python train.py --num_hidden_layers=17 --hidden_size=256 --n_experts=96 --experts_per_token=3 --d_expert=64 --d_shared_expert=0 --hidden_act="swiglu" --moe_layers=[0, 1, 2, 3, 4, 5, 6, 7, 8, 9, 10, 11, 12, 13, 14, 15, 16] --router_score="softmax" --normalize_top_k=true --routed_scale=1.5 --balance_loss=0.00265 --balance_bias=false --router_logit_norm=2.0 --n_groups=8 --groups_per_token=3 --init_std_router=0.0398 --lr_router=0.000589 --num_attention_heads=4 --num_key_value_heads=4 --head_dim=64 --vocab_size=32768 --norm="rmsnorm" --norm_place="pre" --norm_eps=1e-05 --positions="rope" --rope_theta=2700.0 --rope_fraction=1.0 --qk_norm=false --attn_scale=0.125 --tie_word_embeddings=false --parallel_block=false --init="normal" --init_std_qkv=0.0258 --init_std_o=0.0 --init_std_up=0.0258 --init_std_down=0.0 --optimizer="soap_variant" --learning_rate=0.00287 --beta1=0.95 --beta2=0.99 --weight_decay=0.14 --lr_head=0.00903 --max_grad_norm=0.5 --warmup_steps=200 --schedule="wsd" --decay_fraction=1.0 --decay_shape="pow" --final_lr_fraction=0.1 --batch_tokens=65536 --max_seq_len=256 --doc_mask=true --train_tokens=436500000 --max_steps=6661 --dataset="wikipedia_en"
Below are experts of layer 8 (counted from 0) of a mixture-of-experts language model. Rows are named router (the router's row for the expert), gate (a neuron's input weights, with its number), up (a neuron's input weights, with its number) and show model dimensions 128-255. Each number is 128 + 32 x the weight over its row's rms, rounded and kept within 0 to 255.
Before each expert's rows: a language model's description of what the expert responds to. This comes from a sample of Wikipedia text that the model never trained on.

# expert 0
What it handles: Proper nouns and title words in infoboxes and bios, such as US state names, County, Time (zone), mayor, Region.
router [114  85 123 131 148 130 179 137 174 158 105  69 153  92 171 177 106 122 162 116 138 136 112 135 118 125 150 128  93 119 186 143 140 101 151 164  68 129  92 199 110 134 182 148 154 114  94 100 108 113 135 158 115 146  86 113 215 192  91 114 118 115 113 186 104 113  95 116  79 159 196 156  93  98  74 174 129 110  86 105 118 119 155 199 107 156 106 103 160 101 121 204 116 138 122 140 154 115  81  86 127 118 123 189 110 175 157 172  74  93 111 110 135 150 119 103 104 164 137 121 159 132 146  83 140 169  93 146]
gate0 [109 103 137  84 108 120 155 155 138  69  99 123 137 115 122 132 120  89 138 113  96 114  98 147 158  66  72 149 180 131 129 187  78 122 117 112 133 104 142 121 211 144 164 130 110 147 145 152 139 147 141  99 144 152 101 105 117 118 138 129 129  85 142 115  98 169 123 158 141 134 141  97 130 167 138  89 105 182  59 103 173 150  65 181 147 191 122 110 171 138 118  96  85  99 199 108 188 153 118 111 108 157  99  75 154 139 144 153 132 114 117 151  96 137 136 193 123 130  87 185 126  74 137 122 163 152  85 169]
up0 [186 164 139 100 181 114 198 102 130 136  96 117 176 122  86 134 134 115 191 140 113 138 170  95 124 164 140 159 111 187 110 134 119 109 174 138  76 141 102 119 140 156 142 136 175 126 201  94 169 148 124 144  96 194 134 141 123 110 129 146  86 210 108  94 115 157 177 143 132 104 116 127 120 133 121 104 182 142 196 112 177 157 179 118 125 117 167 161 106  85 141 241 183 163 112 128  96 125 110 105 115 111  83 109 118 120 133 144 126  84 174 142 137 121 142  73 100 148  99 188  81 103 151  98 164 110 130 180]
gate1 [112 124  90  91 142 148 128 156 112 142 121 124  94 103 144 130 136 135 113  93  97  81 206 164  83 116  84 145 138 164 166  98  66  90 196 164  78  91 109  78  87  87 122 139 115 113 143 138 105 184 150 116 127 154 178  88  92 157  78 149 118 111  91 132 132 167 130 146 173 165 116 130  99 141 136 122  62 112 153  71 154  92 198 170 123  93  95  97 150  53  98 129 156 173 110 108 206 135 125 111  89 124 108 162 121 169 141  92 113  87 110 145 136 100 134 152  74 179 126 140 138 165 133 167 121 102  98 147]
up1 [ 97 105 128 135 140 174 134 146 109 131 143 132  84 126 134 138 117 170 138 201 144 194  94 158 115 150 102  99 117  72 126 102 117 144 130 182 147 111 161 109 141 208 158 162 118 121 106 109 177 132  82 151 116  77 109 102 101 103 157 171  94 156 111 200 130 131 180  85 103  78 128 134 132  75 155 106 111 100 122  90  89 163 177 151  88  89  94 132  84 119 177 131  98 112 107 149 136 144 125 130 117 148  95  77 173 140 136 138  99 159  82 139 114 107 169 223 108 179 145 163 115 138 149 124 107 148 126 150]
gate2 [163 131 162 136 137  60 146  74 178 131 174 117 111 136  97 138 152  95 103 126 124 186 105 180 112 139 104 137 142 123 156 140  66 132  91 164 164 151 123 115 129 142 170 123 153 130  79 110 154 169 140  88 177 163 160 143  91  67 116 118 122  99 110 161  85 112  79  94 110 171 128 145 164 147 149  80 121 113 136 147 115 120 133 131 117 203 159 125 136 168 175 149 127 166  98 143  93 129 118 151 167 108 185  96 145 133 163  71 124 103  97 119 120  59 158  87  99 100 117 136 166 128 128  50 162 197 165 107]
up2 [123  85 130 121 148  68 188 120 135  99 131 142 156 127 135 108 111 163 141 122 121 151 119 112 188 164 117 104  98 138 127 175 103 142 190 107 142 106 181 189  68  98 145 163  93  87 134 108 123 153 138 107 106  73 116 153 190 171 145 118 142 141  97  94 159  92  78 111 162 110 134 186 168 155 150 140 139  94 133 100  83 146  79  86 111 122 107 120 179 143  89 160  96 131 146 150 119 122  65 158  96 122 163 131 101 154 116 110 153 210 106 125 127 123 149 130 125 200 148 152  83  71 118 151 141 107 114 156]
gate3 [111  97 149 160  92  66 163 142 112 119 191 116 152  85 130 118 125 124 166  93 116 163  98 165 115 124 131  68  87 146 118 101 103 120 165 101 132 179 159 121 147 153  99 154 105  76  95 172 197 121 116 145  96 147 136 145 142 122  63  89 109 168 145 123 120  81 123 138  76 114  91  53  92 181 135 150 121 100  88 125  95  84 136 124 103 114 146 109 186 139  97 142  98  83 156 113 125 143 101 103 117 148 120 186 148 197 124  92 152 159 129 151 104  82 111 132  97 178 149 152 102 173 136 186 140  78 158 128]
up3 [136 115  86 124  95 171 152 113 127 177 109 101 150 101 162 151 125 164 115 117 106 148 149 145 188 114 150 116 109  94 161 109 249 179 140 130  72 150 117  91 148 145  95  89 139 138  79  60 139 192 133 124 142 127  98  87  88 147 115 140 109 163 135 139 140  61  76  96 104 150 142  93 139 125 184 156 131 109 118 127 128 120 119 132 148 113  96 125 177 137 148 105 180  87 128 142 116 112 157 174  93 144  10 130  87 172 128 129 176 176 171 125 206 148 137 130 165 113 129 121 117 129 138 123 136 118 173  71]
gate4 [107  71 161 150 100  97 110 105 179 118 144 134  67 141 131 109 187 159 133 161 115 112 149 108  90 158 108  70 139 134 125 129 139 110 159 139 134  93  82  98 151  38 175 112 163 136 104 153  59 101 129 108 154 149 101 108 156 155  98 112 105 122 105 144 155 100 165 134 161 105 193  68 143 167 123 161  98  78 118 117 102 116 109 117  61 137 129 162 155 150 142 172 122 176 126 160 204  93 107 185 150 168  88  86 172  81 112 147 139  68 106 183 151  79  78 117 134 105 115 131 125 141 138 142 146 169 158 201]
up4 [146 148 101 162 107 159 125 111 120  93 126 181 126 117  89 128 194 164  54 135 195 141  85 142 143 107 111 137  72 113  87 190 200 150 166 139 180 141  96 143 173  99 142 105 108  98  78  89 129 112  94 100 126  87 151 139  81 108 179 109  81 140 155 128 140 123  66 117  94  98 176 152 159 110 170  90 138 102 100 137 127 118 107 173  87 138  77 145 135 136  89 117 109 145 119 152  89 172  99  71 106 138 142 149 126 156 115 105 188 141 118  69  93 105 165 189 117 125 136 131 104 154 190 112 104 146 169 104]
gate5 [152 132 104 112 159  89 195 102 134  76 116 135 153 174 172 129 136 136 121 139 147 140 145  85 137  91 112 134 125 143  78 163 155 107  93 168  88 136 157 160 144 136 128  97 133 156 115 145 167 155 137 115 160 220  86  90 192 145  52 126  75 131 112 146  66 111  89 120 141 116 113  68 162 132 181 160 155 163 126 182 165 133 133  74 134 131 131 131 195 105 113 141 136 146 104 143 153  74 147 151 152 111 119 125 138 135 103 109 151  77 177 141 203 115 100 111 170 158 156 105 192  49  91 126 135  88 160 130]
up5 [168 134 108 216 138  78  92 157 148 116 161 111  96  44 127 105 127 103 150 132 109 173 109 163 102 113 112  73 131 118 128 124 149 108 127 148 136 138 112 111 168 150 129 163 164 118 105  62 214 140 167 117 118 146 150 116 191 124  66  36 154 135 114 131  81  96 123  81 152 120 197 146 120 133 170 128  99 137 175 160 100 141 169 199 133  88  70 142 144 120 113 155 182 135 102 101  97 127 144 146 115 169 142 134 149  91 151 126 118 139 171 136 110 140 204 137  80 127  87 150 143 114 155 112 207 162 110 173]
gate6 [142  90 177  89 102  46 112 147 107 164  92 117  74 130  99 139 122 130 109 110 174 113 168 101 136 128 199 111 140  64 168 119 119 109  54 131  95 160  82 145 105  85 156 166  60 132 108 107 102 118 108 118 158 135  83 148 202 161  83 134 141 122 116 154 112 148 150 128 147 126 120  85 137 119 163 125 113 153 169 129 127 153 124  83  99 150  70  93 106 172 156 145  92 150 115 163 114 135 136 154 159 173  89  90 113  76 139 118  98 108 115 165 161 158 156 160 148  95 159  81 163  99 120 143 142  99 132 125]
up6 [199  84 123  76 155 103 115 165 156 117 144  99 120 171 176 114 155 116  99 127  47 156 191 159 100  86  86 155 130 155 122 186 143 117 105 138 161 180 116 103 141 191 153  96 134 142 102 173 113 143  64 124 137 160 173  98 126 156  73 130  93  93  99 109 152 133 200 147 129 118 124 121 140 115 146 118 185 106  78 105 168 104 129 177 115 113 157 121 127 152 142 199 143 135 107  71 146  96 116  77  82 144 122 152 113  91 106  95 152 105 178 122 161  77 145 154 153 195 196 108 143 102  91 147  80 136 136 121]
gate7 [193  55 120 183 152 134 138  48 107 146 182 156 147 130 173 110 110 192 163 119  74 118 166  72  94 137 139  91 104 136 108 164 114 116 157 214 102 116 154 128 107  88 182 175 125 153 113 152 101 143 141 132 129  91 175 157 125  97 108 197  83 100 113 140 127 167  96 120 146 148 182 108 100  87 112 120 127 129 121 117 133 154 141 143 133 110 138 185  97 141  98 119 100 112  68 122 123 126 151  76 114 132 100 126 161 162 111 152 121 131 129  65 131 145 125  90 119 165 100  78 109 146 168 132  63  98 134 113]
up7 [111 131  56 107 109 127 180 181 111  82 147 163 102 155  81 116 101 122 115  85 150 137 131  95 149  92 118 133 148 154 105  93 129  55 101 141 137  93 103  69 138 170 158  88 106 103 188 157 122 103  91 104 151  51  86 131 129  60 154 106 123 118 131 125 129 161 162 109 208  67 169  90 110 145  76 152 137  92 118 111 141  95 127  96  81 108 154 143 173 126 119 143 137   4  90  88 128 129 143 150 169 169 159 119  95  96 122 109 144 108 154 133 121 101 122  70 128 144 157 141 212 160 161 180 114 115 150 112]
gate8 [118 120 144 100 107 112 159  98 131 122 115 115 148 159 109 138 128 154 152  94 146 105 185 121 159  85 147 115 175 159 117 126 132 154 163 188 149 137 177 131 120 132 134 155 146  96 128 162 178 179 169 133 106 173 115 125 108 147 149 138 127  77 100 125  98 180 183 102 130 121 107  98 144 110 126 124  48 188 189 150  27 141 126 118 110 153 122 123 173 138 138  76 114 209 142  92  74 137 119 109 151 139 166  64 160  88 190 148 165 117 211  98 119 114 173 124 137 155  92 121 164 180 122 121  57 135 100 151]
up8 [125 168 116 116 126 153 143 119 106 111 192  88 118 101 117 124 142 104  60 188 159 179 143 109 142 128 149 129 160 165 126  61 175  95  76 145 112 160 134 177 112 176  99 116 116 108 117 127  98 127  88 156  61 156 171 104 168 143  90 177 110 131 117 106 157 100 115 188 136  47 124 160 167 130  99 167 168  60 145 120  74 229 119 121 137 128 125 160 135 144 121 126 123 142 124 125 162 117 140 116  68 110  96 144  75 147 143  60  56 136  87 158  94 139 105 125 195 148 143 108 106 154  79 137  76  92 122 114]
gate9 [127 115  73 155 139 168 134 208 101 132 173 111 109 171  97 157 164  41 138 165 144 161 136 145 114 118 174  41 101 148  97 158  82 142 124 164 122  92 103 167 134 119 121 184 144  57 112 100  67 141  99 115 183  45 168  90 121 121 133 155 186 134 100 134 184 131 117  85 154 135 125 120 122 142 106 191 131 102  58 168 182 173 174  82 128 104 126 125 165  78 166 120 169 103 141 182 203 111 160 107 111 134 136 166 129 187 149 109 147 140 110 143 162 138  97  76 125 105  90  97 146 150 103 126 117 106  87 127]
up9 [ 84 122 119 159 159 117  60 121 191  72 163 160 197  96 160  89  75 132 138 156  96 149 118 119 134 134 184 121 126 114 126 107 136  83 147  63 137  76  28 111 157 131 175  94 146 162 129 182 153 123 143 106 121 148 162 162 107 133 120 112 102 142 186 121 104  80 115 130 114 139 102 144 173 163 129 101 138 154 119 127  70 147  98  64 131  99 120 111 176 187 106 128 144 143 124 110 163 121  58 123 184 165 127  96  70  83 119 118 153  80 136  73 112 179 138 130 117 185 180 126 114 123 132  93  87 144 112 148]
gate10 [155 109  59 193 148 177 122 126 165 118  93  89 113 157 104 119 151 128 140 129 129  91  69 121 114 132 159  87 137 122 176  80 127  79  84 141 133 158 154 118 101 148 167  64 169 107 104  57 176 153  51 144 135 122 191 196 147 154 148 114  80 108 169 141 164 170 117 104 159 144 137 130 132  96 120 110 126 126 175 104  84 172 148  42  99  84 116 122  94 103  57 161 150 128 119 154 124 152 124 101 173 155 135 107 177 133 134  65 174 176 133 165 102 175 161 238 100 132 114 134 117 166  80  88 163 125 101 137]
up10 [149 142  86 172 122 151 109 102 105 187 132  76 147 135 155 158 129 175 129 124 100 131  98 120 117  69 126  97 115  69 149 112  91 128 118 141 166 120 142  93  99 142 115 138 128 147 137 153 155  86 176  82 147 130  99  70  71 121 121 150 134 121 109 186  61 155 167  68 128 156 149 152  73 119 123 119 156 123 158 133 161 110  92  81 127 150 126 140 132 144 195 150  97 123  38 160 151 157 139  72 131 108  58 126 146 138 156  74 157 111  88  96  85  94 117  84 154 157 135 133 140 190  81 115 184 140 201 162]
gate11 [134 124 123 162 149  84 122 125 143 116 206 188 104 140 154  95 110  95 152 114 158 145 160 154 152 111 110  54  93  86 129 124 129 159 132 150 102 160 168 130 152  25 142 124  56 131 120 141 113 119 168  96 171  94 224 103  63 167  92 135 129 101 102 167 133 121 167 138 110 130 115 121 122  64  55  92  79 120 100 160 143  78 123 119 110 152 153 126 130 102 145 171 154 116 107 103  98 135  73 123 123 162 131 187 136 132 121 126 154 141 169 176 145 139 172 113 126 108  99 115 177  80  81 117 148 134  96  90]
up11 [151  79  98 100 113 113  94  87  24 125 109 163 122 164  56 172 154 118 168 140 128 126 154  93  99  92 122 167  78 153 120 143 133 112 147 125 111 108 128 127 159 113 122 179  90  82 155 146  84 108 140 203 102 142 127  66 105 138 141 165 137 124 158  93 131 129 128  81 103 192 140  92  92 123 128 138 163 157 177 123 123 154 121 114 161 173 142 177  86  92 129 162 153 135 101  97 131 149 130 145 105 210 170 151 173 130 143 103 125 139 144 191 101 145 227 138 113 126  95 143  88 121 145 179 152 103  92 116]